Below are experts of layer 5 (counted from 0) of a mixture-of-experts language model. Rows are named router (the router's row for the expert), gate (a neuron's input weights, with its number), up (a neuron's input weights, with its number) and show model dimensions 0-95. Each number is 128 + 24 x the weight over its row's rms, rounded and kept within 0 to 255. Numbers have three digits each.
Before each expert's rows: a language model's description of what the expert responds to. This comes from a sample of Wikipedia text that the model never trained on.

# expert 51
It responds to: Table header cells. Cell contents right after a pipe in sports and awards tables, such as column headers Pos, W, Pts, Result, and years or numbers.
router:159108141116128107102122134123082152118145147153118146151153143091150101141121136098111096107164097108144094107089112165136115107149095161113118129146121120125105114176129098096165178117163147098171123134106128128166162162140081161160144124164159156107101140116148130132160138107147119121
gate0:142096127124116128141149161073131124139142148172143141136125124101146066097130070119151126116129133180101116098150130125117135156163130135115114120112131155120165095132134131142114138156088100144097101152142134177134166128129084135101129119121136075145115115128126109106158055112124149112
up0:119135068126098093124108113093074130123139119141150127132121132113161071134120145107154133117146079136111120168126156110145129167145140142135136109110114100141149130131171113124104139120164157128145061101126132121145102161121127125127090140113116144134119129086110138206077144137128141108
gate1:180125132101127137105144098133123130125103140132188159106134108138150129110128135108099086137144110114130129108115110153136129127146127162109129135134143062077127135181113126121108171115160136129126146104073126126165111141130092154148127137187139129115164136128135134132191141083121168120
up1:131106128095125130128161089142132127148129131130153136121131095139123143081129126134107114127137129131181105103100125130106137113157173135098135166139131115126117122153119130127136210181127157133164142080097124108149128140138135131142121155205142129120207122111130119130144132083107146125
gate2:110131194153127142117139134131136137127131124180166128123142096121131151155082138129161142128116076165129148124085141122097141159086125144132196122135130117162150181159093108133191127095127124109126132133148148115136114124139104123149128107130134131144112121127166149145080104132128082133
up2:171124144134158130109142134148121137077104112136132099123131145138144185120100140175126147133107134130127124144127119125128139130073127209126141109094110078115143163150110125133121122137166106103166165133088127129117130143141104129186141168088101166140107108117157139159158130106138129116
gate3:119129106123086165128128147065109165166132103132120120119155099131141137032168132118125103127129104146130169116115048107120091128123147130133129127118129117139127129179133141127132103119110132135115116095133090185131111101158123127136124143149134118103136114138125118116160163101122133158
up3:192127130126108120155093088132128122175127139141117123118170173084133145097122150133113130155128123127143090175100105102113123157107109176099133135133117148131123151155185131152148111118124107150136100128101123124085142125133129131189138154129126123079194128127149161129124130127155131128
gate4:129069143132119112137127053116105131181131133178111131128149117127115163133092127110114127171117135097129165129125134147089123127144087145125126145177093127144088102183131130125097140126131132126135093115124143103128168151114113119139164179127159143099107169125157124153122132108140126157
up4:141127139076152114129116143133153138071112104129142129119101131126130130092133130125129106106115116169149125122121124113202164133102155112149137125130168134134145170103135098138127094133081129125101117179122082171123109150155119140127103121083104107129133101125075161116142138162162140085
gate5:115107082126067117089128143124134116129131138155131087142136166107139126153122175077121125138105080156149119122090127125125142141085095149099117137129121120143128205156131165125150107086119130096164181149139135120128121100156111148147125125128125156128095147152146129134129141100133123173
up5:136113121068120149125135133130135148137137130161112123127114077117161128153118145119130141162120135166127184070152136115131125140143115141075089140122082125140114129138071110127147136125058131116098144131122116127123093094142109169127139101157125079123112158138104162140175110102114126124
gate6:138127111142126130143137136145149128138142134130126154110157150135161106115116121106118127114089137088125122079067121125076109086134089122082120117160115118108126174149120091113149129122131128139102116160054127121126123141123125092091129177140143132129105174169168146070137129156132125121
up6:124148122172116146114145138129169165125123109136137118130138080099131154121123108136126123098171141131093065100139121126144104123103131104086128126143133101084118125136093129116157140165125115139118151134071130127119135122180119085122125119151129158160141171132178043129125128102128123123
gate7:115156099159086131134123133116148112129076146129103172145155129079159100134162138124133127108144100138125127144073120108116118140137133127117101168139141126128167116157175100075146181134128199131128095149130117088141125167129126139126115126127165157118128126114182119131161118146129147130
up7:126130171082186128124128106131123131127168115119121101135110133150125208123095132145116149163127108128124096117168134181145148128105127162149132117083126128157113129137124129159142073114126073115122099094090132165100134129129129112132139135133098120103120119133093165128135118078098127115
gate8:103125144121122135121121126129128138162113129130149064098178061148124131121104141151096137155166175098126145099098136127074158150127111126137114141152109122139129134151123131114128132111134132140109136093130143168145138058136144118106127174103129101085103126092135122186132141113099131097
up8:082137108128102125121130108131148131127160121124120097098154106121124105164112194151098175128163127073120103111137134107039097115144087120110134136145117125139138106111141145071118130094109123135156135116121113138164146121158091125124132137096143132122143081131116127126127154120078146128
gate9:100136123111131112118160120089115183141092120162130127110133157126121123147137114157112103123175138165160120131151101116109135121127119125146114146175125138132084109134126092098166103130146128128124106134124134131080139149125124155157147172127087139135155215137131131060154092124128123150
up9:121126119128144113095172078120107145125123126129152118134130157129070121145127136188148148098154060133159110139166108128113141127155146141144108131144139126130100155160120095129139131147123148098174148145112151145128118139139128149129143169136121139193191120131135122120168124113170135176
gate10:176103121133143128104179120132099128130148075133157125128164139110119097162160122142128147143144159137152150119144128122104171131179152128134140162091080117094102165167144153133146134081131128102130128121129064128131139121129139155140150120101151102144133133073131168095141133136106126165
up10:123121140148128116128101093153122116136071102131136125132154157139114122118122126129119127093132126108129130170137050127131072127040121138142130171156169124072111117105121132135061143066094128097109137110102134125109132126126117117128122149127158116145135114131116127136123117148131126102
gate11:135086126115137091136169119183128124132131131147146128120093151130127142082118145143138118127185117123114153125132125095159075125143120133113130152153131116149146137137153124156095132125131089075130176106105117132129129145158127129124132153189106180104109086117128133130136141080121079176
up11:151131173112126093167151121158145131125136104188150144079122121124122138107140123135123127099150128176123169124127127058178120143133113128110133153134149126142128145135146157127104121129140088128123119128129126108104134135120139109127129197191132155118126163083176143117124127082111116162
gate12:122122123152127115148131100171081152139096173125090166154129093087122164129091133123165129145155127128091132131126143128120128136144126123089155124127137106137109153133152129095134193142151115099145106140125118115103105116143094148117145121167122137126125187131152116125138153057137114187
up12:128129130130132152087113107096168095076170115128137122112164165121153116084133123135085187120133144125152137130138119134130133097113156132176111121150080123120143112136133126133122092126139168143149183097123124164140149136104132122134120164074110108128155081133102120168103127169125122137
gate13:154204131134115127126133129133150122115141127128140137074133128120111132136142114132129148132190085127141131130142134143125129139097129193130124128129136150132124133179069148128163123124159156097089100131117143127122134146141119136116092166199130164110104157127166122127128169109098120168
up13:129105129142114150157127163104134154132144126131091128145129127111155126117142129130120079105111159166122143121134096088125150135132134117154152119126143125112129127120172131126105125120122132153149194132147110130147097093100157126141110083068158090150202119133127171127088111083131179117
gate14:137130118122164141113116102129220106122123120121070107145118113127120134122125092129118176129134140119113160112129111153131136140138133178120125115122135155144134142106121170129065144155088129121195119106149088136128069104180156129125132120141123128112110147133092121127161135132125101130
up14:168129125115098163139103154150088126128148142140149139127121162119148122148173130092135109105130103150105104141132124181132129166125126140117154087104122056118119132196132119131211120126128117128123145162138122112135114121107098149113124097133108123166189122131140135133155130125115105099
gate15:121132095127144125126131082121137104100104152102123141118090129120137135195088155145141098118124120101148131163080132130108149086096099184135142109161130128126117153101092143139177177124129102135110120133127114125139117192128119170141132090129136157161122127123126127091182146125128113122
up15:111126131149128103105118133135111191158124115140189122101140108137134103121106083133153202152123165161125120111166075106126117129143137117119118139119120159147117134142139111120131129125138156130142125123085149130121085107134157118127135138129094126126123159128060119177108159187147132152
gate16:123168112134135129136151130116127129129129078128106105141093136087171103125154162152136109123122121132131131122140133138094095157140120170128130136135167114116128120146141111138143226133156151127127098111194135122098188180134128129118145113126131123153110156119133115159065113138130128145
up16:106140120121123143147112128121138134098148160098147124096158107192119151166097119147118164135133135134115139145128123111134118108134130110129124125140121136133141124132115153105107073114079130132113132159075133111130069088104115099154131152191113121126148090131116155131187145132172126066
gate17:109120142129165086128108105159132163137126131123123144150160145129112128130201127134148107105129134133180177157143155128137129126115087138125143169154120138143158058134192150164141127136112104097126136112061115126134169137116133114126119140124159152137117122129142088103146114116122134091
up17:133083093135127125123130153139144139137123109112117160078091125125139099129125097138146153149157155127069066132134141110161119142163157133135127101133140123127131097150092130153151098081130128122130145150155109131081124082171125137135120089131136149071117166111126114167130127126069130123
gate18:124131135149154125108125218123076126163096133134153123141143102089107137129140117126136123134132153108122067126137092121146107121107102159147133154132061128128125128127122145136100124122133135130125133107159064091117162125104126149092170128127159103103136103094145123096124134133116129180
up18:119163126132118119099140185136127117126150086123167132172126094138135116137138137138118125120106124114120108109150117103120120067135123131132159183123124189133124099079134129128140124140141142134135115102136125080104149161114127147106147133128156095117129142118170098030120130135158130156
gate19:110129127106116117155135132129162104153133149131074132133156126125141146157127162135143141189134108113067122145126128134118123145121077121179133160128134133106124133142129100117142161124088125107191172112147127126150117137130131071120150129144119089130121111117128101132220151122128149127
up19:137162132089163150115145128115133082132178111136129132124096171112133093129151121123125129135129122130136102129139158114132129122128174119156134129069076120129132116108197133110133148123149131141113150129164145077117163160164129166142115180115103130098170101107155169153129151154134135130
gate20:135181121122082112107128064133142129142143113142135123114134122109142116130167138119142111066157161110131174094121089102125129141123150158135131143122102136144132106128121171101128127143138128118140130123158199119120121126072112143165077144122183148131134135137153130127189138111127114114
up20:124141133162182112137108124115134146135100111200154111154161128089145173128162122173097119164126198129125121131128126082122124119107135124122133142120129104111142107133117141136113134111090128128123094125121161200069154125141128131127066150138111118137141113110123111134131121091126129122
gate21:129115070141121134129154108127155166151160121145151142176098127128125140154087148120150110145130124117102122126146128125112085132129092111129108120188123166122122092142114191153128099133120137127128122079102119101127139131136146136124139190135131188079111144127194127126139129103129142121
up21:140136143168171138120125128124126123124109122133126116107108120177124180135137129129133132158106125096149136135131127087140091118125097129139077135151097110152124098132107094135014148089125186096110156075127145138127115158112141099130118127132121125109133131119114128129088119109130122105
gate22:110128119136080128128136089114106132130085124126125126137161047132102149133121146093115092128158146127117084107149095117103131126136094108179152131136122116087121117157107149113176113188136130126135142123138126134151137184094124159060131107126124126133142128131124164133146128120153092128
up22:182106097116111116101111094138110106128106106109112097120130122123137151122151165095099133137106114124159127136116143129110114137137103173093127126182128132128098115135128051069153141124127108131165099114157136154102166173137122134135148120105132144132159131113152147072138125120183126156

# expert 13
It responds to: Mid-name consonant pieces. Short pieces inside proper names, often ending in r, k, l or d, such as Ig-or, Bir-k-beck, Beogr-ad, Heg-el-mann.
router:162111136092168091105101159113116140099168160154088143134152170118156092152112144114088123115135113094152118110099109163161118103164104165155098142149146107142110096137145099098165138100142153110145119160114103147146147140148099138140163103142144148111114103116130161149139150123157094116
gate0:124115120119145120128155164125129139149124165138137092104126169117153108159128122098133146122153142127134088112158129182133092171139154118169087169131077115162129156145146179085131150122127121136059150133129101125136083138159133128101139136185140161127164132151131145131126134129099132124
up0:123122131120100135126068104183118120112158111113134162181127125148060125095130064134124084127144121121122139125143100122123135128130102119116158123116177120148105122119146097153125077119129105111148123136096138119117115126128128134181118123155108129076105092148128146143123119119182086138
gate1:180112128110137129058110132117125173129131138127154151116141137117123125084192171126119128133125134125155165092081132130146136124143094197127163126126127137130152146133155090129176148126099125133168136128139129093140125142129152132105136123066127140122129119144113114148092128100141142080
up1:133110130119160124111131131124135088129119126100155140125092108073108103134128136097129121125071127084135162107125147140196142094120114160159141117089122140147137136114122129134172127101072108164152098132124126132125126160130148129038092126105113106113125098146114100128128110120128156123
gate2:128111101147188129130140112136140083143128091106161075126138141119129113111132112159110133118134120123102183123129158099106131095128111119125137150121124168129141155192134186125166131129108091129062114128107106115130109126130133126185127133129135099129097123104117132126137117185126124179
up2:128060141120132119122141135130113147108119074078109151136183129171111108133120137115130138137124127135135120122139116125154127143120097061145164145131152131164120085100123141126142109097144160101143092160139129117129138141081128128137085154095130187136093122117128103148126090118089101100
gate3:117138100154128169120066134142137170124154142110118129127140144204128131133124118181123077182169138193118143109111122129128115127127127158131103116162127130110091134138136117160170085124192141115159142130141125149106143125136128135143131136150106120167114144146134103131135140128121095153
up3:169167088128124162114063146136119146120111058148117133136086100160166134142136150152104109135147147166096132130132116162140062128154128174142138123139127130098122127146086179125163116120134148122145149113145105139084154123141126130128134122135128142147108132157118084115112131103165126122
gate4:143163141122131128163100126123127097131099208135126130134139127121137092107156174080153138125127137123064180158132119125125122135144124109119102130128106104156126083129122171128108099135122108131064115151138103133172104113127112122134160129121101114142116121168115150159109126131157074123
up4:164145143127114143108135172122115126170076202127117145131137187135114129129137142102097126134102143107088171159123121134121096136159118135158103165188117106164127132086169118112116114122128125138055105154151119143136134128121129107127145130099135113120129124094132121140127122127133076142
gate5:148137134125159128089149126165170123108103125145098088141131109126077148166113089095076125140128100052168127069141123125150132117153131120146143143118126174132114114084105157128158126118138114112100145098123129127139162117127107128142119131132123138131090064129130116131123115158124091145
up5:175138155078147144084128125156165099123127088145095102132122088146083155155115133110105161135130122124125128112119119173103130109159111124094151137089156140127091111098117143142144094109130128125127176091139122105113148115125125110153099130127127100149101117151132112069121101161112069140
gate6:152105180129129172120114132114127118134156028144126137119123128096133134140106119081128142121141138117097149123176121133129142107127089102106101145127127127081102131108127105197157126107134133159128188126124145118151139117142110120087110114140081113135109086105129128114128113125127155128
up6:123139146128134114133116214130130113119135056142111146138172123148128133115116150129133164109115143133129152161142137136132137124157110104079131148148114132120125116133166180149140153104125127115088175129105131094135118126141071138111150125124111113081170088098125155152151129096127164150
gate7:136139132150154131076168162198136159132146096158118131125100138127109095167123120128178122141131121143123188120193107141120127135146074148136135137126128139118111135213123115152140101133151163130113115133112095120132130117123131140132135136146128126124135123149139131191131137126124080122
up7:141130132172126104097136126152123169166165101129143117115108138134123127152131135129120122136114133125104140139205080126127102212145065135151135130133109135126124144172133120143114079123145151133116127124176123127127128109126129140134155180145127086142144120165127126140122181109130087129
gate8:117131081117137137135160097108139095119129154137122087010110164132121106110126122131145138113153161125137145123131128122128120157101147138194129132142136131159123150132134103157122148108104122119156166114134124120128071083128150089084123128146126115136156095149132123128112124145133123098
up8:132139128118127133192135120068139128097152106130179110111139170139150119124094128126129131096119134142086137130151109101128126144130103121183121134067123154151088126125115142157133180114149126128157159121114150122134105127107144115156140146171107098126130129117105161154046128131137108136
gate9:109112074120155111129133157158133115136127138125142122133077170131139129133120119120129134129128130122059126134128108101153144168145097132138142160119093130115155087057130091142105121127118108147136129106143144107163135141120078057121141126132201130150135126131138136155140129117081124154
up9:133127141146117136122157112109124134132142127128109118151179058126125124128160124129104106148149121131160129129133155141098087105122106125128127105142092138118110148231128211118139159150151153126109110138084123166132110113124171176135131125102095130130140121117130113111114128152131127125
gate10:123144107116129129127128131119139110119108129113143138103137142151101153146126123120130162110134133128121101157116129101138172151122132164124059130129141119131219128151119110189149108102104099154107152207110129117148137068135123121117121140151128187128144132161086129147128119116121122125
up10:128131107101120133127128150118127121124093136120127126051135133167118143187115131111114197122134158133119083153114150095149152138113127187109082129139159106131178129137111130163130137065120115120136179135130134124156142105127137111116114136137145170138175147143098132136136102125128115150
gate11:192181154084123113127090133159150137187129144143143141095174114137127135150116129130143147118115127056145149116126119136137092154132113110123112133127139134120115128085148115115124128102124131154131130083128115130132164124128098087115128166129167122130130128095108136070197120130106138122
up11:141128126152131190182128112128095124098115124092127127143143136092132115099130119130134150115159144171111128111137130159115144075110141123118153127111127096126148144117128148127128128138139122112128117139134129096094058156107134135156118141151062154125123124129183120166109117076196145147
gate12:125113126096148120137144081120073109122163124122128134115092135174122137116163118154118128078132130125128123164105135121196127168127128115112162074130109143123133132127160110144156118141111115096128130125218081112118146135131104075095112119113113128133126134126116100091133131126147095119
up12:122130141117172134143096179131177109162085136125135136110149112087126143126117128126129129130089118126158126131154128123054124110103137100123125187125133107125128150136133178128126137100130130118133124140063154122131122118143145217145136098139135126132127183160149106132105130128100131114
gate13:126162117137152116129112126150114181115151123128101159103136136167164107113145127183106140134094131108157131126114123125129075133138134129144121124133102134072134131083146096134140112128091149137140121131087144167083158146111140095131131125054122129124100153143127194176130103120128114129
up13:135128157071137124112113075132130115129111139126135150133125128128119169127129146115155120131128132128118129166132132119117193153124100125124156072138134145142090113177179132137112106094167091153108151127182132067171102133131128130172125140128109119139123107125135125068120117130131146083
gate14:138048115127120140122134128082119117136093117160105105128143141123106118134128130143114146129124124126105139110136128111126131092133128114137137121123092108132169098071132099086136121090200136119121107169139114086152120129091113117120152127052115091117149109149104131130141127136149071125
up14:132130136126133140115129141142126127130131112144133116119114106135129134132124128125034127137108129130097124111130101105095159130128094165129144129186114161159131152165166111119132119128084100107117125120119127156124158118117113134120092148132131127150133196117101200130098141137087197151
gate15:137115120108111133128121137167184125145163126094108140164132111121115134144112145126128183124118146158108162127141127128134101135132110107152099191118147084133166101093095227124120099137149118140135121181101107132115111111127129127131154117132116097156107100143129132167116146132138104142
up15:115123143099071127119119138206156125093207133073095145138128124135117142157099105107128149163114127182125168123137131132123138144130129102147123118127132113124164130102140178159126120141123159130133121170124123140098131132129177102127164127134107098137084125138132131133142136169147118119
gate16:121123153119121148147163101126154138111151142125125121139129190120122157127142141137127099114130133109144159075126144102136130149128134163103183094124118152100168104161130105099143128169132128125105128177132126137123100108077168109100106141099129114144138095141098092103112114129070135190
up16:120101163120123127105115111173135116138094080100094121096127114127166126116137127095111153096135127129151119127141130124126060129126085115113118128115120115108096121111129112125127125105070119138157140090079130175121080092141094121160130148144115111134122127142135186121139100126131126053
gate17:151108125159129142178139134147151114104115128134127114128123131131131130127151105132101094125063111124130136238146132153138143133129110133168157143164139132146129156145128149101155087124076141118143119061169129130092129130129171112141133124134129118082104129133137141102134128150127132104
up17:133130127134139129132097107149133097124106135132137118109123129136177151113129104129095131155078119163145129142123123169154138142128088148131151125148080142150123146130102127081166087171095120114134106132215100144118139128161149103138114118135150128098127197123134133120140131195117140127
gate18:134103086133186099130142141139092122110127134123125111094164124130110158142133117154104115122115096100139141140128107164087129102167109100111146135144131168047131138097123138158124140132115100168104128138124074094156131128129106128121101164162133118125134145093125128087114121076110089116
up18:206139135134081102136118167136130138124091182129129166137092121131128132100118150128135126138150105099116137124144151124174122136092125140157131107141087120168108139112096132118138140137075168127130115101118152113119083113124110178123134078157149130106136160139165177124134106143126119148
gate19:121120127088133106118130146200107117126133104051158144156132122154129102129121084165143161153123139156142153109123095118129179101120152131119130128111107123129116133133125140129124193108119099142142127123126129139127121165125124129124149058105129156128105126104148072126108130162117088096
up19:130130134132094136123097118106128137145171127123099160130112146119135138147132138103061029113128134077144081119133144123124105165128124123139136127148157127114137125142177130141163087147116151142123136108183127115106133117127141144204142144150129104144134142128134154112141136125157164129
gate20:110142142126098128127116124126105136122133138108129123074141164092125155144131117132142153166126167132139185110101130117097133145137100106155136155139104188120141146075122048113123127123122133121126137151135098087108099151135163126119101202143131175129119134100116103142148143136128095137
up20:125135136189119137117092103125120140173118148131128140128115131128156142164099133084129159129130098112127126141109167059114126120146103126088143131127127139143138147038107120121136132133127132159147123055144125109168125117140120140127126198134098130119134118116129123157102153091128125149
gate21:145102104141169101105137149130125136136149118115120126125122152107119093116079132118118127181072123107099126096109165132087132115182146129121134147181187184131155137126125121126166127101131101168105129132124108164121128129153108131103145126071128125136086126084146141127102134110133126098
up21:077134130141130103157112139149104163131126133111194179154145107129181125142148076165158153114135064133130150128137132143130126126147127117126127147090101129137128120133130128133109140084132123099129121147087187126154097161099126131128094137167125104126090122192150129140125119127118124137
gate22:125108134154131161126127137163129154132135096100141151127123066115220141131114138088117141113127125142111127142123140108128086131137195135133146205129114158127140125135150118110119134110139134128125129115121133118170111120102139086178107136120130129129051128120132134118115168124110119130
up22:129133122081139103131120115106133119169124158147143127129143143161062100129124125125128126134137172128147128120131126126138131088115012122157106070125135131133125127127153134169127126196135118146120142137147115133123131122157109171129146151138141126132152135130178117142129078128136142133

# expert 16
It responds to: Capital letters in acronyms. Single capital letters beginning acronyms or capitalized words, often after a hyphen, pipe or parenthesis, as in NBA, FIBA, INSEE, YouTube.
router:140111141109137114104125140097112143100176141133118154135170159104187099137115150119114123100143083126154094094091107151150131100154103184133110125139133082141110101151136100116161149103135151098148115141118121144173147169145112152158145101143157150119097134103142131167153159116147125098
gate5:134070157135122133085143132127128144128149165135141151136083080105148130131122142166127172129174131132143119130133129093130144128127158090150143146107108138146137129099122066095138092121148137128094072115153134087117140134176174124132152148107128132124122106122159132134139067134134083124
up5:145114091127173138137135111134106130111153129121182140127137110155125096103098099130173132128125113145128125137169126110127127131168086116122153143131137169155101140101119071124105169144124131129165125135089125135150128163119125122152120156113121147137128141017133133135134176123141122102
gate6:181126123133128095123110125066178120122145127099113128120133134133078131063152144128127131133103154084150089096129141138083093132131113146109123106084116113101093144103127125133136166106094136138133161098140099140068112128129129136064138140108135157159127142126147145126126137115104116149
up6:133101207152143089139116157137130132128153130106130166129158128133087128118131126102136137127124159129130071117120118117098140114129119221115131132100082151129111135090126136127092125093142109154128119113160139129142140133189156124121151143128164165127165143149157122152141094136129121134
gate7:107104127096089106094116136120126168068138124122087136133132206125129092123128139129145147131154103120123138093157112069124131130105132128125107138128097111127142126126114119122137083129166109110122137121133119121139130118144129121166146148132190128154145137115141092134113178158204127095
up7:102151110131135054092138129093118166120135125135109130099121169142126085125132147126164129125160088103129151086144100096112151126052135112144118122155089125131144125098149096129172099144133133124153144100128099091119128127118127122172166149112140129164136127103125108120119133174163119121
gate8:154123133172128135106121138112107110179090137118145129127173096078128129164121144122135131095126129142150134126082096129130136097118101133137129134139115129128147087133085105129142132129091147126135074148131132133145149137160125127128109116119149047133132176128136146161129093120132128041
up8:103128140137117084129115119096135100130123165120112127124089160151171128122150080084131118128131080150063100111147134128124142132126153099111139114166129115154107151128152095125093130119177124118164135134130133120117103154138123132113121129101121187127141165136128125120168127121073116201
gate9:184126069086141125123162163161136090152128126084101158164122121115140092129099116132118103135119145127150126128120130158128131126106135126148141206102136123127124124150134122125196119144125130133123134136129112116122125155081124127109117100138148140101134188117128067074128126154135137128
up9:092081125123142127116110158128159115105133113129061141161127130118140109129126090127121157168130073103123138124142139121163112121101126116133139169103145107069162107152131162108197093118130122156105113132142108134122124112085129103127069120144166124124129139103079118142105130119106139139
gate10:129123133125110134166128105129146124163167130103092111133133130133128160149126114143086109139101118124129115081115140152113121137067130072113145126156114125094112131146147144099085126087095159121140126065137146157089112124172082130128086150097127123111135164129126136140089139079135115093
up10:106123113105072134157145124185164157175152087137128161157131134126147130154138130135133129121103140131086153127081115139097136130094136130125152175158138149105111097160139134158104116103095139082150132079094116142124122126197121108139084115133121131135113165149112148143128142114136120109
gate11:149079082129131120131133091124135123114106094116136117145102096104142153156157116112138127133154138136163082135133158088143139120152097139120135127114130151091150137114116135124125146167122140127140109142084126194127127134138129202116149129088145068130151117110128079196137138123115135116
up11:125126134126130136121117126115126129130142197172146130126142094167108122090121120138149103124124140096125147127141096135130115126083161115126135121156155132118083120203141122118142138126157062122153163136132056122127124139124132093116079132147119152129124131138074178084122114132130128123
gate12:126127137083116145122132131127116128102117137129110127127112077137149079187126124160101139133133135150134117117146126144135163100154202144107120107125116102124156123127130101125143128116095128129232148121156133126141162152135088144126167095124098159125137145123088110125158139121126170130
up12:090127145156139129182141124124121116118125140126128105124148154103072147124143127126135114131118129135154141157104148128069110147098048079142133126128142133150097143099172129125123123132130151140048120126105113115111124113131133121088116155059128096103127101120126146130086126125101125141
gate13:083141092116107134127158058115151122153118126133175124112177130114126166117149198141132114165124109125156063133137131150127121133157086171092078112131136095136106156173125119131163118120157130118122099124119128082109125129146106129108126158152133132161108127112129136128132134111107120130
up13:160087147134144101109133172126122169117126133131098121132065125156129126125088095122130125066129166125066122123119127115120141131126195064144188128145136133096141132091123128137125129136090102108124145129127145149133105127085164144095095092117142142127129131109142106117126120138143142137
gate14:151099171101122135102096140143127119147104122174120111087158149159161118128113089163109155125166166150130153047133100113110169126129137118121093142126099077130114114150129135130124113119106119143081126126159127143129147138117151174102107104140128089132194138124136104125130115118115145121
up14:150119073111119145116124146103149130140131118147158128169040119111150114142111076130158140132181158161122143111124174105123132119128111124132127128128120069123121126137118141080087123139113108128102113099159160104139131152136125142126119149176123111103143165143120115118123135135126190105
gate15:146153089112112170116140136125120106145163105172120163141127144136151109103100140103121167129123113179139126122142144084152111116113126135146108117124128162141150160161102143109100114144136138180024076150156125137082114134136162124141142132128141142116126100123133147133112122097115146119
up15:107095137115131111161119110123079134138136160133139187086129126105160170189176137146142130135116114164137140128119144158139158134143129128155155115142123133064120142114158110129166135096123126133132131132099135149140148158131121134146129065093117112112149153146170137181123115126076134130
gate16:128152147153176131153132105126139124121165132138143125130135134125148123079164128128123154129139147174067129130142213138138121095132121114061081101075127122127120095119149153144120129079176134111098110116098127136135127150152124126132161132137121107113136166157135097124133139112104119115
up16:115123208130141112071123119101132126139131141121144131118150132126107132143128130141128085118127126151151079131129152149129107174128111125096169116120125115071066120132080134145112150130108118151178120109133141163122114104135145130125106115154185127131110100130153125119118192124089149126
gate17:159117180127130128134128151100101122130162131138153132115105112129197151119093142166136108086108112175082133120106145127133109137192132151122129096099102141119165130145174137129150108143131142115077099076168154107132131089129131146093127130129147123136094099128126144132121085114122130139
up17:140128141131149140123154097170162160125123110108130148147196158110073127143126163140138201127058134129085141121129119118126099127133124158157090164141110133144125131090099082122128114109110101152081164126120130113129147121128118125132169130146128135124173130116104141104151130138155121132
gate18:129177085061102147119159113130180128125176105077122139137127094105117121128118068118152122083130143122123069121119107124125128137136132147126081110131124135130140108131156108133124130125141158128155124124125130122113163108124121132082136191139129129142083131088141082115163147117131130115
up18:066066111124142118155126169128071169106131085091101087126125114112154106114124174094143134134137119136129130128132128129181128102130195125149163130146087129133131124122114122149159086121116117132132127136137127141123135098104124123129062114128131129126126118134144188133120108124115128161
gate19:116132073149106161111126131099211118134140126121122110115130133129173130151149131148127152122112105126123122203155121115195117121132132128133124161145127118130079192092137162127157126163107127125122095128138123128135119121129130127133126132126152175161132127125120133138153145142165080168
up19:129128124130179132100161148129110142137135132131106098132135187134106128118121118111125102115137198131143156171099149137090123117119161143127131122118124169128160091150124105173055112100161133107166133135148133104138134114130132130154073146130098108130130183131129111128065120126129137128
gate20:162087142138108108085176116132102129163134131128110127099134099132124137133143160132115111137130107129121130130129128119133119112181131155122109125122129111134158187113130133139206064130085167130139130128171126126111129131168108129164114164171121080109109116133127141127124130144102076166
up20:117179128109119106159100133131125133125120113086164145161136138138126107124119093078114151076130111162142138133134127126096136120099122080143146179153136141123100123166141095123100214092176167128129130119108105126133126152096132152143130130131128130127133091127114119130137137135196137131
gate21:107122162160155123149123123064114121127155119122157136118163138128155138058147173133131128126151121178103130113127128144132131144133156129122125146122141113087128124169136125190166174092127128122133113129072096145152128124133159125129110119115162121139124130117166063131112155104095106112
up21:192191121114104140128117134117184129132112116127107177142102136120106128168140087157136103121095066152128128118150114087179129136101162164116128098127095123110153119118134133128129133148129090130158131139151137121125136165153057125119162145126135129119146129127163105123160148117128136130
gate22:104154168122125101126106135128120145089133126127122139083137123150192110122147162128130160128100096140118136080128114116107141139164103151134124160143114145127128081126125128132150129129101129113132157204095141140147129133144143125175122111136183122134116180168163137129155129112119115194
up22:147111120136124145127154148110126134151120136118087128177128131101095129117103126130111070120135133051132143177129122132175114087126127079065169086113144106130121156107148122183124135138136123131113102119138128144113104128077108160126147145135112138123145101109094092116116122158150141128
gate23:128132121134132112109154110117125103106146124134111131168135185111139144126118152193109125140122130132169156125120143194123053144159128118111166140124111137129106183132128106116136134132129129172172132181124169132128101148152138147145138116124077115130144158117120131106157131130145133184
up23:135094101157134158127163113069073115134136125136158118130088145108135132129118127110077120163150127114105138167141104120074125117133157106140126170145117110117131148157113175099155127124147154085115095048116130106125117118112120114145132157106127123137119119141159181134107131153117130151
gate24:186173074122101133128117160169106145113130118124133128111127172136133146129098128132115129062148127123118127106087122126150130114141133180205118190122133122121109125152102173137180111131130127127127099136134122128126092139135131136132120121136136082161155128131114129164133095103155104136
up24:117161127115138119163154232151133135125128131108140154120123151112150130142138140137129149119112116167128139084147132104128133142147160130113124153120107143124115131155143106130186120094107130134131125111143146178141131136129150126130135134125116121156123106100161127161072102038130096144
gate25:113121071126128119125134126135130178153181141123116125145087063101132127130138087113166110128123161123171133114113148100127101128127127131138122128128120136141129136100127146138115152162126124090105085111148132214101136136138138121076108130152149144161083157151174118134152122144120109111
up25:148196144106129121126114121118091097125094116091101130094126160123150107162128128152095113139123102112159179121110105223125142141126126121117134140145128107108128112131188097121138125126154127126166144127093133064116152109121122125104133122110111099092131129115099131117111165127111128148
gate26:167090135109138102096129124112116136142104127104113154122130136126121143110108134139123146121115170137134126138030163164075120155128141136147160125130152119096095134098120098128150123100130135133078130142120138134142139126176138145108119114120172146149091124118076156115080114116170164127
up26:158143124130119185118158126128056052126151134140130146137124126145125118140130136095120132143136136091123150128157073133160137111138076084159129121138080162086149130161125138124137171141127133114180124134132124125135123125130115110138123130098102125147126174134152109131127126151124067101
gate27:128151137115186116126128143119136146140140121014156128128144123130146142161105151165133124117170139155172143154143129113134125106093137193103132113137130133135104140127120127114107114128154130131132088130120128130128128125155150117057125151103144126139174141124165127151140124130099127168
up27:120120133100115127121129125163124122146106130206153087159121155159109090128131109130117141132080131146138113104128133152126121127122085104098141128123135132117125128098140101118131125132113124143114111131107071128171127156110105183082154141130117124115046119158099101100112127106128167086